Experts of a small language model: vocabulary 2048.
Below are experts of layer 5 (counted from 0) of a mixture-of-experts language model. Rows are named up (a neuron's input weights, with its number) and show model dimensions 0-255. Each number is 128 + 32 x the weight over its row's rms, rounded and kept within 0 to 255. Numbers have three digits each.
Before each expert's rows: a language model's description of what the expert responds to; "comes after" lists some tokens at least twice as common just before its tokens as in all text. This comes from a sample of Wikipedia text that the model never trained on. Tokens count by the router's weight.

# expert 24
Description: Wiki markup tokens such as ==, ===, line-initial list hyphens in infobox fields, table pipes, apostrophes, and syllables like fa, la, va.
comes after: "\n", "%", " Team", " U", "ate", " 0"
up3:135048127124141136100068126138155132150071166116131117089125124118117141094132118163112170123124098144163170165107166151169089119145086091153166100045108084096158116061178125124107105149169122148181157105109117148172146130080092144152155190160160125213143144181117084136104168158127091069135142115057125144138123164124101160133106150136196140122116163133158108159114169094136146093123153113146161126090124148118177164137139152091130084170143129141160134144151141163079118162133127169100174018162071045071163112155069077142106150163098141146126144122126166128137132091093093077145165137110151078106115162139077143149138143129139116117139169072068114135112141173152131133093123127125085118194118163129117057082090143130114127099082129147054116119190132150176109173203133
up4:128099125103093149156076135165102135121143146096198133117131101168132131128136085093120084133117109113095148142131126190116107193112118122095115090105202115180108139079115110167134141133160085070110153099123129138133150159213123154162115147165149072127167147077173178199076112070090118131112133218092159169196155080152146128101090153109104132142102091122135139092166164120055165101110104159134115082119144105117168165198133142150124114157117108136116115105132146165103149156158125130159127122098127154126117155052165145074122168126114117162082126116166131135139157175152098097144160136124126169142049152174135056110185084154114112159127117083155137132096107114142114170121157061153085131154129170173115140156122107123157093069111078121112127155024158090031121145096139
up5:125125120168174146091064160136148152124177110143113140150163064143086132130184144120108147150125078124049162084139144138125143165136138103143130051100134125146102108136146077183126159106129121127152151133176091127182138147162114155142130115159149109163071172100162127118125150101115078171117144147091077140100092150148120143141124138172055199214110131137115117165091109135092115167126149126157093174112165098098069170138097083114158169132091060110149105158138152128114100079165121084135162153131162176139111167107123158137078180158123081157088153141184116099202204142109093170090177151138129161140145139078113163133112086116137085137133135048173119201178116152157071114102130108153121068134150129104081093142168069107199114095170114134135134142194100118133124077157125
up6:115158160134171180168121141135135203114175138093155113098104147170118173108118073128125123119144106156180122158109125127102083166161152080182131124181131108173070123105130144116152130102111082117136144091122130178121089132133095162167182178124086087139165170100150161106083146111137148127103118130116112111154126127210133116158118097143109121191182098065084137088093123109208146106139131157088119231117150126078144124127146092112126118125117093088156091112120126104138158125122143163079134127121066135122104144089121130141086145111149108179142102070090165094112084168149155100111092128177142165182145173086170127140143098155115070155071108188092053090145165180120187067110094082107113095109131120176162180066079171170125123143150097137128186107112149143207107138102158
up7:066177148133151152182120120209070161126117103150135117110148130168086128096089159092108162140099110125133115139133098148135115206087102055118089121109134101150092095151119122142141170157113085133117154019155123128135109148108134139159171208161167089156085148063102091164057185139054091147157122170117102133186136124149122081176136164123116145092159115122118161138128180140173101095086111119132115115101088141080086111181088132153109122109099120150162133180089122089196132103127074178106130083137117126109092124098108119105098106124156087157160128131111114147101160151116106151098133155165172149178138218110132173121126037115102112160143113120162163136111105174132129102168109151139166152120182231156175107162121154118111119163115116098077094101127166123091125126087148
up8:121133149167172181111061134144126165182133165119111119101134073162136133162114099115138123121124131135133133127097073113118158136045134025125214109133124097143080100115113165149144205145097152165173121071141146166058145110083101131162162122167177125112107182176152105170173114131098106091135097130119130140140101128190110144119122172106078129090091137121180126163120113124181113162197125106111150074114160128103106162127093137109094132098165143121099159140131073117209135122120100080090121160110126142148088126078121000216137120074130089092094133105134116138131097108202130161121138148098110102149116151152145076141145100164104149174117117115146106126125123134114159127150108174147155171093118135132114125127078137128204132139124139163146114208125092135192131177079125
up9:105127153137065137160155180130110120138174105086114076134115148175121186106102070125110174062097133089145152127167103107091105148091088073143091159096102129113080145108205152136100113146128158112150134154144109108104134114149074177114191204124087087159091113171144072169072117131162101140126182167143193075107119169170143126113131071108124096109143117083121075121118172132134155076120058149147156092159141108091090162168106086100187126160099094197123076199137194113158111143118185139111048124163168126129151158105124123128150113133152080142103155113094129150088148117152133115139113086100150164120135131192126126094158132122111133138064092097178151106162173157046125097147145124175134091123141121128107123073096102140132193134212151102158141152098118134107129103124136
up10:114122150131166137130110125155100171157154102026130160135134169157164132117081135093142101162124174119107082115109127171132152104109134139137092128090155144133075127102099137074161159143127090068103110131162143155128198100111083111083155127200145026153182134139125178180078077138151132150116126212080099109160118116143124165106145171165140142146078064144106091143168172102158125126194083128090168139144148091102123093122105085177143105095149115129175078127080175146140129083146120168143131039085185082138119160075156101117100150086093101122185126124179097130132120146091118110171159135161156153181065163111166092144119113179046109131093115107126119103134112120183115085101106160124142113181125113109126171152150097124146075122162135135110164142181118147111119175082124
up11:154077175063067134042083177052181106143168142137153116149170087124152140122143082107132140116124115151121132170101091106137211174145209042123125133116126132142102163129098113122111134130152114105106108123174148153123169096167087140132133088172093098113054125146169148120087072187196107180128136114095190160147139164103118135119142142149116136147120112149112125212080117113110163110142127076090099111089168140100066098127130149120188107122200106118116127187137148142105083146105100142128091137147153129137152149120164103145128137133084153140141135133143170098139133178129086099162103148146162141178130095147171087176120152089124141140064112119105153118089146151165129141135133152151107139073151050110094083107103095132136126105122174161178083199107065079156098188139080
up12:168098166047121140075106183083150102131155171095116122141175063121138165148072115129113160138159139160085145112165157184103144123148151064121101101071107159137176125176126076141137155126130088175094085098141142107111149090192134159074164100114178123130140168131095184105112121170093085157109118155093134121147163129076147149173123126129211154101181137136161163160126115102125095115063110080053155047104109107101114110146116165186116133104185103103168080155080095223133159163098136146111119143080113115135139186095126101086080118121089138132080090115165087142136160112147137136116136119170130156152098184072125126138129108097201155144129148193094056136138105145116128102148118169094097136119118131151164112150119179122094123117196151153140153155132136079152101168129112
up13:153102115178146194092160184071127131110120088055139197078105168113115149117117149131081034090132107074133141104117171093117186171119185103127105165141142142178096109145098130104149070170125155126188130082148126135166144091125104161146126080175135080126092136123179071109172075161146094150167079120085128139109163088084093080172152135134097077080118113114112162074150159146204115137145205104116126159106126062159103136132103149131096071148124160108111117134134089101145123088109135160142152136139130101166121153128073114144141118198138139140113134080155127117136143091115124136133132172109148110137142152162106103091140134166107116164148131087099113175141136165087143146096131190154138142212124120096141137120166138140155232107079130140172124125083205157090166182104120
up14:151138125109119142103148118140150116111150098097086150126097117180118126115114142105138158141127073113115155185102099152152132079131127098161200083147198099097194174133121200162052163166113108121130088083113083115123128185134162194094135169152110118133123165075165120178087075128115134151152150104082140120166096104109139111083135132134123108142134144131110118155133182095082089153109172158068120121177156080126092079069136093095119160162167109133151094157165124052166194114188139153103163139137142076144085139079117147156101144110134198179124102162092139118100173177149099112143117097122125146131111142176118137112117125107172102152069174147119102078137119126203087054139073145111036121144088106104175152068125149136129133166169142180127117102180152128137149139070174
up15:084120149109139164131147103089067192112170058100143081110197152192103116126175100127129121145144116137123127123123155131121112160115069078116117149093131129097158105152108117111113112127178143092148177108174134119103153171117092139119161134154100137080131147156075181115160076127143086139081135098112162136141163133077116069188159207110104130122132130131127087233153177080119096192155139095148136098183149104114114091110141149113119123160131067142151123107135165069110077121133132138125087115154122081119205128174083106116118155140106156129076130144117126126112162117110103155059170041089152103098131142128153113149106131139101128129149127130217073192159145157164136150107170140089190186115156073128135145168131120146197109144174167126130073137165085076158096187112123
up16:120119120074083105126045175088153102135137137168111157126177171115146164105096053129153154125164130131119113102150174177123108130096169102168035136100173143169102106078152109107178121079122145151135149083140130062158102100092129119092127116159147115121111097153176122035157088137134142147095085085149129131121147110159130093130170176178127126165168197123159176192134133170144124168120125135098124151081109101088135123181167107153147084108161125130147091160176119101122178150093056140162079084101107112162149097187096089137147108174117155078141117127198097081100153116184146089097119175106105058176134127169136101129158087079074106132131174164141150127059165129143098168153125152101125096126124149104169123159125139142152158094089150114099122125203075108124138143151150
up17:177107144067054148109102130106105100136228158080132117168126205131154109110134101083107181137148153137105134083168135126104173069141162083120154120076107126144165121142081087084108156106117148153100135120127115133101130096094150158099144124143096167111090173142143184076110130120187134204110184148096144159137171144130141148141144076152138113150136157134104168156106105109113112119131103055061158138169146149094162106147088080139121136089138116064115120142136090129105174144141148135131161160158117123152103158148144099181079155156145168145132106118255083098080100110099155148063137185172131113125085150076191130155125122106127120152143140142155130116120111173204073086141171093096128188151124081114135073164133161113199143134160123142120133125094090063143169142124110
up18:148102131141111158135147148184116131129156172099142131083198154187160089101134121110158080112146090144143133060093134121107161148056148040161088144126107079120145099133113096177163186107149173110201112103120121125102106113159129138168133122126133117142104211148070169183091159063121144082179139169150095117193123110154190089157166179112123138114088158121138139128116159097172119157039121092144043125139178121131103085112105133168173136185137088145092144120104150149125137149095142147122113159110132115083104160082133143124087080139187092123131139122114116141090099113114127099156161124139151166094115165117170086127171096163138160160157083150155152130171090160108102097085086140116128136080176159147067173125104107144153157124184094126141170193124112056070079123112145
up19:159138102096122161158136199126111098125174147084184157154157074201154145105115132129090131111184142130134201108127092152115080176121098070112144076152153106120148125083127175084017145115108136138132116108138138112092119149140124151127111117185130148103131147126108147107116115148175138172148113193098134143140141144089144214161182149159084063168101158113145069210129132144072132134084120066166113087136115100110147180143113072127100165111139028108092108111140141158105128070135130100174109161138165140083114186071161132109099093114090160115117118105160105071116113109176122120125129145198095121149073131090209097162198111081166164134111151140132102135163153183118124134079142105095132118130133069103157110128147102145181168136145140110089111169133138147128120118101146

# expert 12
Description: Numbers inside pipe-delimited tables, such as row numbers, years, vote counts and scores like 6–1 or 31–30–4, plus em dashes.
comes after: " |", "|", " 19", "–", " 1", ";"
up3:136160134154157119143131164089094074136156135135149166109107108138085105139119100121085044041177104088122165182122137114075110179081108123232088124149151114144129088173167125115141165168161178178076133123150092109102179115111131166103089146207199099109079166104124134160126123160128139215139154095110128152150127165213190134172089082148115110160083084142152117152190157117127088122107153143122104102146130124091092097158092104128118161118109182165146094122114142145136133097112093106117089106126102120149093146098136134088129108224079085131139125133169120129098172114155126192092102130125087080143111110136161081098134121170134085151165129146187168095132147143132127088116172120162077149182130109124102139119162084117137132101141151139189129115177117056152109138078114
up4:163110139055177141150131092172072168165128128076089087131107110204128157120137141114127124103177108020119157076130092149152133176098096108089166164104134119154143142116084119065114147203180160057126120115158102161122170158153132103149192145186108152181130081101133156150147139102096096181166162145094157104135123204184120111053193109166153150145102117179113155149103130060148129122120084118152152117106120078119149139111122122106099114163136137173162115169079107126139155114128120175187142117149110096114151142123147104148119101169144098063137146148168130074130086090164123169086115098140134160108129217119165149110143098127071099129145110129049102122095137155108056104146109132086128158089156110088124054110160095124186120128112111103129094111094120120106145114139132
up5:176095169066155134097174157134144153165113160130105131111106132090091182080121109158133112121177065071123118156135122146092082120135063131196121110129150119088158075136142134145119140174158136107112206142109070142097114113066152205110176154137155142178137124128186133185178219112092104131128167053120159116135137186187123164074162163120142128121146100098114158167088145087163146179107158145089114177119115123129167104141141095162183097094147141131143068183134119157088112122156105117149135126138111058100180113119095090119127068118150135109134149116121121100092111085137103134149131095125197124174151139101163130095091139142093099155103093102185129109099100130141140181161133128153148133115199180176094137136091142106155122108110076137161097184156030126123130168178120
up6:173141115085052147097139173125157169153132133106165087150144124183141147114111107123085092109151090105149130112083129144117160083104117135134190107052211102145114129097143106105148145131149116127118178124128138161127141153113088145189112161200110067109091199145105140148098150103103111086173155113165133117117141126112116118161136108132089108153138130165167117217143112072159163132107126128100115144097195154140142127086121090101105104113171100150110100130095172073138086173138130146118126125116164106154128098080088146127105116112122088080094119144177096086134082075128153103101153138131190158165131249129153080040124156102112112133160128184128155124102114131125146167111102110134129240144216127102140078157122134110107151062169154113110131126184052141139143155139153
up7:147108109090094150144116217118140126139141107136112117149148096130137084135068100104097094171152149115138162141097183150106081145169107120102115201115137114121138103023140102120062146139157073141102145123151128127130169136178120142085094092129087033118128153196185080086133058149136106125106119082106089153115134128104147231118106076103114122093110122140163148110135172161100157115163078113117122177110174119142154131159136168164139162100182098114171143144141138095085128139115103128099087097131126169153162154120128145158144141189111124106080082123152060085165155181165132124099138131120130167187136102123155071085151121158125071139125060143158154185104096128099050130087187112126162055170146135105159140137146105131181092073126107143136093108125125077156141169144152
up8:128128082125186106203152163118103054082155130061115123150083137174101081119114131101060155110151153133119164085083162142116194103101130120103099136116160133068124070127091127115129144125139151178121132124139084101075167126146080109086127158206136111174132133150111087152112122083163101176101119122127113130118103147166101122084091123166086157096123144152146104094147166149120102160103122131172151137146124103104142131178108095068167129158096102179071115100025125168082133135130107186109133104189160068122114147126142148112156122172150135140098130065127138112149135225089161152119185135145122103126121102202162105078166116110157135117173039103195104146139126148153129061092188135155124118170133093101141130170171127143188136101156140113174142140150103109152102114162168
up9:153108087049184128121169211136177157131123084103105166106115107119095089106114131153196157094124131102142170119129142182140120113110126135149167163068189130074113099088174096146142158143189130122141153129131141136135137128110159089123157145164088120119072124149116181077072150132132113210101108102129143133153146163133120096140129109111141107105080106136137139127132119108114143115056138166102072112116138110121130170136101178166092093111104116181175067148119200122093046187131077146092147092154118126137169175150120091177136078189145107110112142103152123064126126175179129098132157122147212115091124103139151111031170114155100130125182126099214156185128140104103185119132112112131083143110126151120162145086166042142131092102113126158117125155095091114080142149146122
up10:120126138068125204098120119154122116180095195147165091122145162174155158115134055155014107104123125139141108082091121109140122140108107104094186137106105104121160136150092129106106164148132129079128129146158091097140138097130088113148122165129111115155117159095156124079157102126114091100119172160060139129137148108103172147132079097170078189219169166110114102103132163118175122199137145143110042097142122144132129099125134118160091050169114167139141122194089111166195127107092110111156089122186119056158154111079078155155117100076088152093107132081133107135185164132129123173155134119135099111143143098112067126100160111107112152151074109084116128078090130154128137139139088141155158146162164097174132091136145122133148217172116163103116191159098143090133152144157086
up11:097107084156120119182125138087147117136115125140147154118166098127095139072155086126169123124119063130146193121113147114118132130066158132164099150108174117134145111113135125094118157121127088136136141086118104076145136115178131135132164167100191130144132195178117175116038182186124131126129128123110120109134159152104210135137145183150128169159096096119140152188138101128144127137107108077126151126103177107117128198147116147124088113153101150155170083121127144180152193141234049156108137124129152167121167170139092064092113097159134119046137138124135135060135176121101121130089125094200204187085099161156057113112125120139069082154140124172081100154115120134141118133133106134122092150107077175171067109124111071114125126133133068115148143094123072093113085172173111
up12:149175141083147111129113194156129156152115104086139153187126126122121143077157066146076174119150119093132129156099150098103158204129085110128090169097117073142145132044143133110080178119080127117112124088157085150103141171088141166111099177180065120115139173165186096123118107182172114150100172118152163151139099145137131147117162037176156144096072108117139140138080103147149145096141121209131139111104106138115131140138127094161171138136170120138212126156192172106079112153131121159165062109191110117177156119108128139163057152160118155071058135105173135100113154075116093126131107076162135135155119134208120077128189120180099105161156159150193174137116129163120113138130166106144150122149173118134135170136124100121143129098116130153068065141112149093113100111122102
up13:156109126134102149128158163129161150143157036106132147122131173114160191086133090157094126108171115136164138088123172226147090124175177129073113157103145119197159090070057089123130094116177053133138212102153137091144125093149100152150121134130050117079157112158152120112149073167115111177103145122057165136156159206074115124115145158132117118144113101146112156148160182104081079097098140132133119138112094149139153133149105199160112124136179147153115144165103124113127143159153074107182162136184112107135178133115144149097108083137061129120066140068117100093156147159125118095153147126124158097147075131143207172137139201111151151126127127097136170128146105110116126148099138058121137125200137135106141122109125080134160121092097120104063080093079124109104117153106122
up14:121130130121133142075115163171144076153103105090160121138108121152143150116134108158077118114161152118213141055120145156146181131136099147086133103176126123092127143123108124083084132148136125170126099121137121132158130132195047096133124092175115166171170085147132172123086123190116133100160160144151121077112178177069115146103156150164127179145087116125141154086132101138109078137107079119093102142161116147110125155161110107122080149133187154099174139155118138071108147140120082149093049180135175102163134173129000141164119115147159112122111136095109080107158128099155093170114169082152134164101142155192101124045132147141093106127080058098107139127175093150201121145134201142099121071138100087108110148114146161147113136094102141155142119126102160169157131111096126
up15:152125088098104123094143122101151068096124105176118134148131120108126211157144071125173122100107127094166183210128139147139166166119162115108151155073138114114116086171142102116094127180141148164123234120131122055105191113126157126148137134137103101105098146139174092225118190079132071159107152141112150154146157156161150102135105133156116159118069173140106128106192196094090113094117102143125114138133193140140111099169111109117135136100142172178125116144067134096131116118158119152199091139130135068165141124132095136127132122200042107147085143040161133105177146150119186066084163136139116108060069103119141124126105091084088170130150083114137147183128120134168161094122122099174077132151115121106101122102138087122123133113117124123130172147153085152098132102107070
up16:155103138114105170160150150108090152163156114122157128166122113132103119057127120114067157100199086077186150155103150177128110180105180092202114155113129119122167059064134105124114180149136112125142101116141098094149158116129158098145098128155131116137148167138111119147106147192097124196115112112073093092151178125145123196104120158179088064137110090176097091165113199098110094132101134139105130119127186126069106138176180095117122137129187167147119100119119157120167126173157137161136083115169115114146125203075121115157162136156108096111080103156111100129130146069198136172075153067151105127141073124159141147126145093120157107167122124115120180195120115133132116047102150163110167138151126117107124124127192110091089176023130118100134141083120135121118090202131140
up17:138169114110060122119144147173077156153123131059169173074117182134129158034111127130101098126195140098125110103070062181132129172095100122109050124134160105144147072079123075129135167154121126085126132127144145145220216101171103173122073158154083093093133200136146093198136157124138109143149160146129134159147132128132132102118175113142109133083114114148118155125128098115143102094070099142141084111098189112127165158197152108140106089101209164158145114135129131065180197153148071173126137133177119177184175176093138119181135143140141116138061131108117119153136157125183134106112149139117130147126111129129196118090121094140135131145141068093153163147129104152141127100184125095165157128169124145073071091114134094109144128098121127123111133095160143142091120149166111
up18:149162146058155156115125189180127087162092150147134186105156113149138098127095151112076125111103067097175078164124167095131104156107211102148116172043168103096168167132068110101073067146147102145107165120137114154129129142091086059137179161123089160155197132101134101099130146114132170118139110124071181070181120091158168123121152104147123104139127146108197110156133165139147164159141204115113084133111129134122100137110161163123100052137104142174153129159113148145132092180117095134107128156102130054085159170066045132112209124170111078083127113164157136139141177150115162130165125117111160110166104133100132096147135142150103075170147162213082119082185139122136163144142116136095091101121148146165142135147114180123118128129105106113120092132149130101135131174160090
up19:167139134060173161133186188094134164150162181128118099154129125209093165137153035128073111086154087101121158130111139117131148197076123108107118119073132082169132162123073141091123109156148130120137151138128090069134139110147118142125146147128107153131118149122086122130181132140124089154154199142145184149116113102112106136166069080139154194156129146103156078144113135048166121128064168125128158140066147138142133094115087058100126161138166133152148107185119104151164150195118140168130113124144104084093150132094114146129113137102123148095133138063189039136154091130107136150140114087108140137149158218135154079089144087139130172150107104125190094102162148115163131137160122084113110094178159071165099129181099130085153202094086129123150081164154119099129141153165112

# expert 9
Description: Pipe separators, line breaks and dashes inside numeric statistics tables, plus scattered mid-word letter pieces such as e and ne.
comes after: " |", " 0", "\n", " ", " —", " 1"
up3:188151172152112124161162099140226147108154132133153136134141039137000099138082130180141106102130141104119110065133190146109148115121167159134181222111149119137170110136085156093116127142161130154101140085188091153138104145102127090150132168158089155141137150086158113122079147082104128189133178099125134116114110122120134084106155216140146076110080095148089055160134133099123093099069120127091128129142155136131078081106114103142122142121104131140196144131122099137159118088133159174142129089148138063110132131090105114112174108116083139096097095084183132105116098145171120126086136110162154058136134127130139183108116113129141143127081085120171095087125107151145142170189067144150088183185162172122103103136132150118137138143138115077161084116195071118148151142119133
up4:132095067059066133145111137104104146098136138149255117105173126104092115085119097124152158104102121158101129092135141138101159133093122169136118125134160121115128117154099123143107137150153144119137134125150095077140179133055146119148125191127118121159097121183122145186157186133139149094136125081128159107117065134077178135082171179121135177139133132150115098143148155112183164163100105131115129092111159102088125107114146199119102080103122159128169088150082140135092105113176123139154125132156164075090119083087094126170108106199108151109110083082171045090139085124123125130115171051161141139132102082153164164103133176165087068130089103210197125095108094122141134125138115087093118172145107090129107131153129083125132159110110147124116128119188113094156136213182089
up5:192146181121167132144144169139140135117154154137174131105170191157095147121088119119132113158109153173129161087083101131106123132091119081129170080075145093092145124139201162104139162093147126180087159036151118143101159116112050129140180141124150107114085123115098192231173194092129145159116179101140091097113117126138133064113169143071111150083178131127168073151131136128093114113070123139136172119131128134095116147146134118081131082093172123200183104154115117116105122128149085169116121136120149086125150095147075126054127162163110092121130195082109131126064133106158087078127149136123148095155188129089142105138099072147091128139139104106157139061137161145120150106107146171191095209166083095156198149106170125159125118108170148124137139089132109136149127140113098
up6:111033153119132104179118066148211153099138102218158108174196143138106100125124137111098163135126108138204131107119134201162097146087143138127134127148121135167030147125107121098087109132149163088151153088158066112089119119060116135190109142150115043141135151111137165146058075137147130133119139162133113109138160117112107152062125097158100133118110086130157067203097094134162127165174043130148101116129130121125114116153144176139150112139131119174183127164132157146145155110150117149147125096145077113180127123105058146123083141138122160078114113137139152093124154079113162141066128063103129169149163099135125064135084137172155098150143139193104122063109132138120141110175102124172095159138121068124076165119121172131145097083134112144107130180129160105139157113178126
up7:132113156091063172103185074148105152167200134090212139130177101166132130121079083106100108083169082132103083189112098085148123143153132126147171151096123121113130164104105160130114076123168151143119157062128083107111102143093116157099125167133132115120136175166218099129157071152134166127168180114056115101106137126125131142093118128121067042144076100116139067106187104126177121128191157096172156177115131124146149136071094154121127108138181087145141161119108154107170163126127137150133147133136090097147156138122115143117101159175149149124098075169117146101108127143146122169129125097145155126203097094113074119153138125169155090189142097151167137154123126181142117142178113078104055111108105108136108130131162140116143114089101036151142077129155083154214123153161143
up8:120172093106163116118108109132149094143122117056163111116155165189097132149127098170131112126142147117128131136106103135108125150120143094145132135155140098112106102146146129161132127183151137112150120100229113204134078160098094114083152178133200122170138111111127131089125212223163153140159145114139133135140093103157087137139176100103135089147157110161143144104145126073116123173108121147109167130096143126093138114152101103057077088111102197142200141144153120135084090167154082186105133179126126126146082113123112071192132142126131144079052159117170093125138159024147152171064083133128162193119171110077094141111190149086093108177139140105139100078138165116132083166197077124101106113157136151140117116114129141107189152114098166126158112145167123178192139120103139
up9:103110187113120200172103149095089135167118112163217208191177088143078103102057141129156182080134112129125188075117140126165128102100104123139180156149135093158114094062127152132136151134212103113116157128125106129103129147161080081147201146128111087129117156136121149173110161067125147122091172122115119097144096042085127109102089109113122137129164076090215137146084187108158123154049123123138124131139122116137151173102110168167096134143125069153157104133093128156109104145144123120136103117148167061086149099131151103103171143095108135144130179104097122085119180101129138137137145104109156172134156147167121159019142155166095129149084117105140104167118159139085112142157077136122135158099146180145088081126134114129145127164134108129096096137116106151081152214123105
up10:097116151162145162091129123117084077105165154093140106142220177155105150091141140092117095143070133129102120112133122123126117099073143102125129172115142076133162124115170176093120115102151109154138111044119091114083195126127136132176128146156096099145090186160152124130135191109177135099130155100102137099141109098133121075152118050078097115106136096148148106189165187121216084151166199105152154183074146036127143133164108106130159125165106125137111137169171115110167127157131136110121220098154126123120137144100095149131103145141159084107184118128113120126194079088171152116150138109101154159090125146182130123120132055169114135119098057147113148105162175133100164137182081222063099109164117160215124118135095149123140140102162131149126117109135114134133138119169136
up11:210165187137146204156043087159110118156150136121110132115151121141090117079149107110086125165137116156137166165142132147103013121134176119204133159139117113157174087170114153153118156126123046120144175101126093154172145090115143114143154124124125094149176148153115132105100107107132119133069140076108112098134099111133114135127073162127112143138167132214111120102152150096120129106177172173126115112139145110122110099116147148102200151111099040150100102148052126140160122091127159098134140079120168102103184138118138114102134107105106032173129110123122116087168054110167099103135191106142150049113153129135141139077118114109143131145139089058057209155136117169095112129112110127138152107176092192172117097145119121119113122129145118126138148098151141048115133131148101
up12:147072132152133142140085090100090116130144099114167136157129220157150145150098123094081125170125068146155165113144172119172131103139116130122094119171128124090205143127142173126123089118173150111122144125131119125099156032110076149128130128145059088133097135142116109082187148113137089172127105101190106137139121127112186149135093126103109127204161127191114138169193198112183079178084124134136156130071143147061071136165096110126092047095157170151103102123107141157209138130121144123107134116132138092106091127131057119087109081140108131129064137118089060112120111100117142175127156113173124147053144148148170120099144139088100080140145117122145148096123140211143158124106143136169181178193107097119130140134148161151112134146136108116130126200089080177139137124123070
up13:126071125129172185157079137102077116120115119129185146155173076167141178122126154139140083070137086171160241110136131103099170094119141092121120064102133097155153094108120187119104163125208146082120155116121114177131146128156125172169241156127166111113160120188144152249105158144123170146147145065140088129158131120114135151127148137114055182146150119120123107099119102129128154123158153121112167083136104107129129136104194160107138111179197075122129151115091125134148118148137046133113149095125073115110135141103143137069076109133130158173087092111092124109125147147082113145129136123140111162151147100130086132079187153144126109174097105061104119153130108124114144103126208151129125088126120097119090103106132131105178116096142075135088124125073126110089134160187140
up14:151111122072079141103124183159140133103144130138131216111088109130166132120128113130132125143241131116128136133127117185119161127120066104161143144143125100079166148166072137134112142146131126138150134118116105125121191105165090168109112125136099147139153161104122113096116095144079062211157164146071142162147172172145152168187066182185150140104128145135103088162149141130129131086020145093125111089225145116048071084092113131140086164152138118130119127125107124162118113110159095205136125089154176071142144117107096113108107136166075121139094136093143141111111166168071074148098141086151155097123108139124127144173115130108114071148086156192166139108119124164156117119147140107177088163188090159164177074147179136109128131098104157135134100049136124142153151142142109
up15:115123123056117173165137145152186134156166136171128139080150142136134082037098124134118151099145089167100132089124131145095100102126098101115133124109123097142154147173120174076111149164156135154185111121108131103116119171145046120183119100177114090117104167120143129153188152144129145122110125100100198135122184156136150096145154074101089138123089091141126159157107154146170144110150070150149068094138090128158175090104155048083135145151161069118112117196079085088183135107128138130149068072117119083052162128134145148136150128186157132153080111163133089164094147099123121145062198148134118124173101099156170165081138069150113124151127123122111102111196071131155138144070073124166096181133116091130119199115154057119124121124119141161181141179135128142152095167171123
up16:153169175114114116103142183146111112150165067114189150163134108177140127075146122141168137104154082093149116102114113132102083141157206136164101122146137112160203150096126081117140097125098116170135154130101103143202078116164126092137144120125117135126121125094125147103147181151117141153162157152113125150135213137115121196102117104115158167188130086188108168129115196107202099122108181137101106142207185131086075144163106097075107142072130154106128076106075085163132129134163105083146115078176156135095100148128135124132133171135094120084144120100122073131078102097172125142097133065115137148112077191119168149133146104118108130147124157125188090180168132129137104087103121129158120106179155117180125120170186041104086156087111083137094157115092075123105115154152053
up17:169084126096120180135040102176156090124128098174101114134154137111124154152122137068174182144130122117126121125119101133108114084084107104160143184111148114142153121153044124163125129152131149151166159040165097084076154125124108096133126132144103130134121121117083107137118098112161114115056089094138141071138090109133178126080099200098081106179160152204126102136166173126136161135168136124084069133139214139107165146080169162122169081122129134158166069174106152092073127126112155115175176095127175101140103153112085155126141097141137125122024152148120123105187136136139149092082199146145159081133152089132153129087139149126161109138156063156119171083082145139130103143113066161172154133176155148136162104158140097112163092157089090149140146111107177112131174107131077
up18:190115158142106101137163130118082129092131104076176155088179134117116154120120152094083128127151117097121133138128142118069118149065117130155138158108139109124105109049100134198104156161108022134137143010139067133195142204127084140130089133139156130105100188150105080162102132176125130148137111118127165100154147107093112171078118100140131141083109115142140144046130154124140139105123165156099177066120126163128083108209104088098206146115128098138154153104081216101047129122133124151173085145134085113101153143112086148120133159121110148102114106111137127070171116169166089176131116159153094111127094109179162114142129144134090129187128144105150128148099163153086144110137122106110163140146184183142104050132135159099204153131136121161117148082111091109147122151124135
up19:151111151123108197106115152130181117093204119191211161107170161114169082127117092057138157079112131133159113125092126132110093119100195123144105182100171057211079162115060153123125106143131126129142140084203120119100120161087161148148094115096078157107086131133158125160099108142156141098151144143150168160129162096160097148137130104111110102092145092205091074152152111120093101133116071146126094099095149096105126113096156136134197069228180058119173133191118072146177134151146127129124105055161108141154163114106125155136104179155159117117114067128171149089164167156114097127157164118116160091147143114117169128109118142164137160156150099155152166129124106144133144114120141165178104117135097085074125083137161155110168120081130110112137127148084116136157152108166065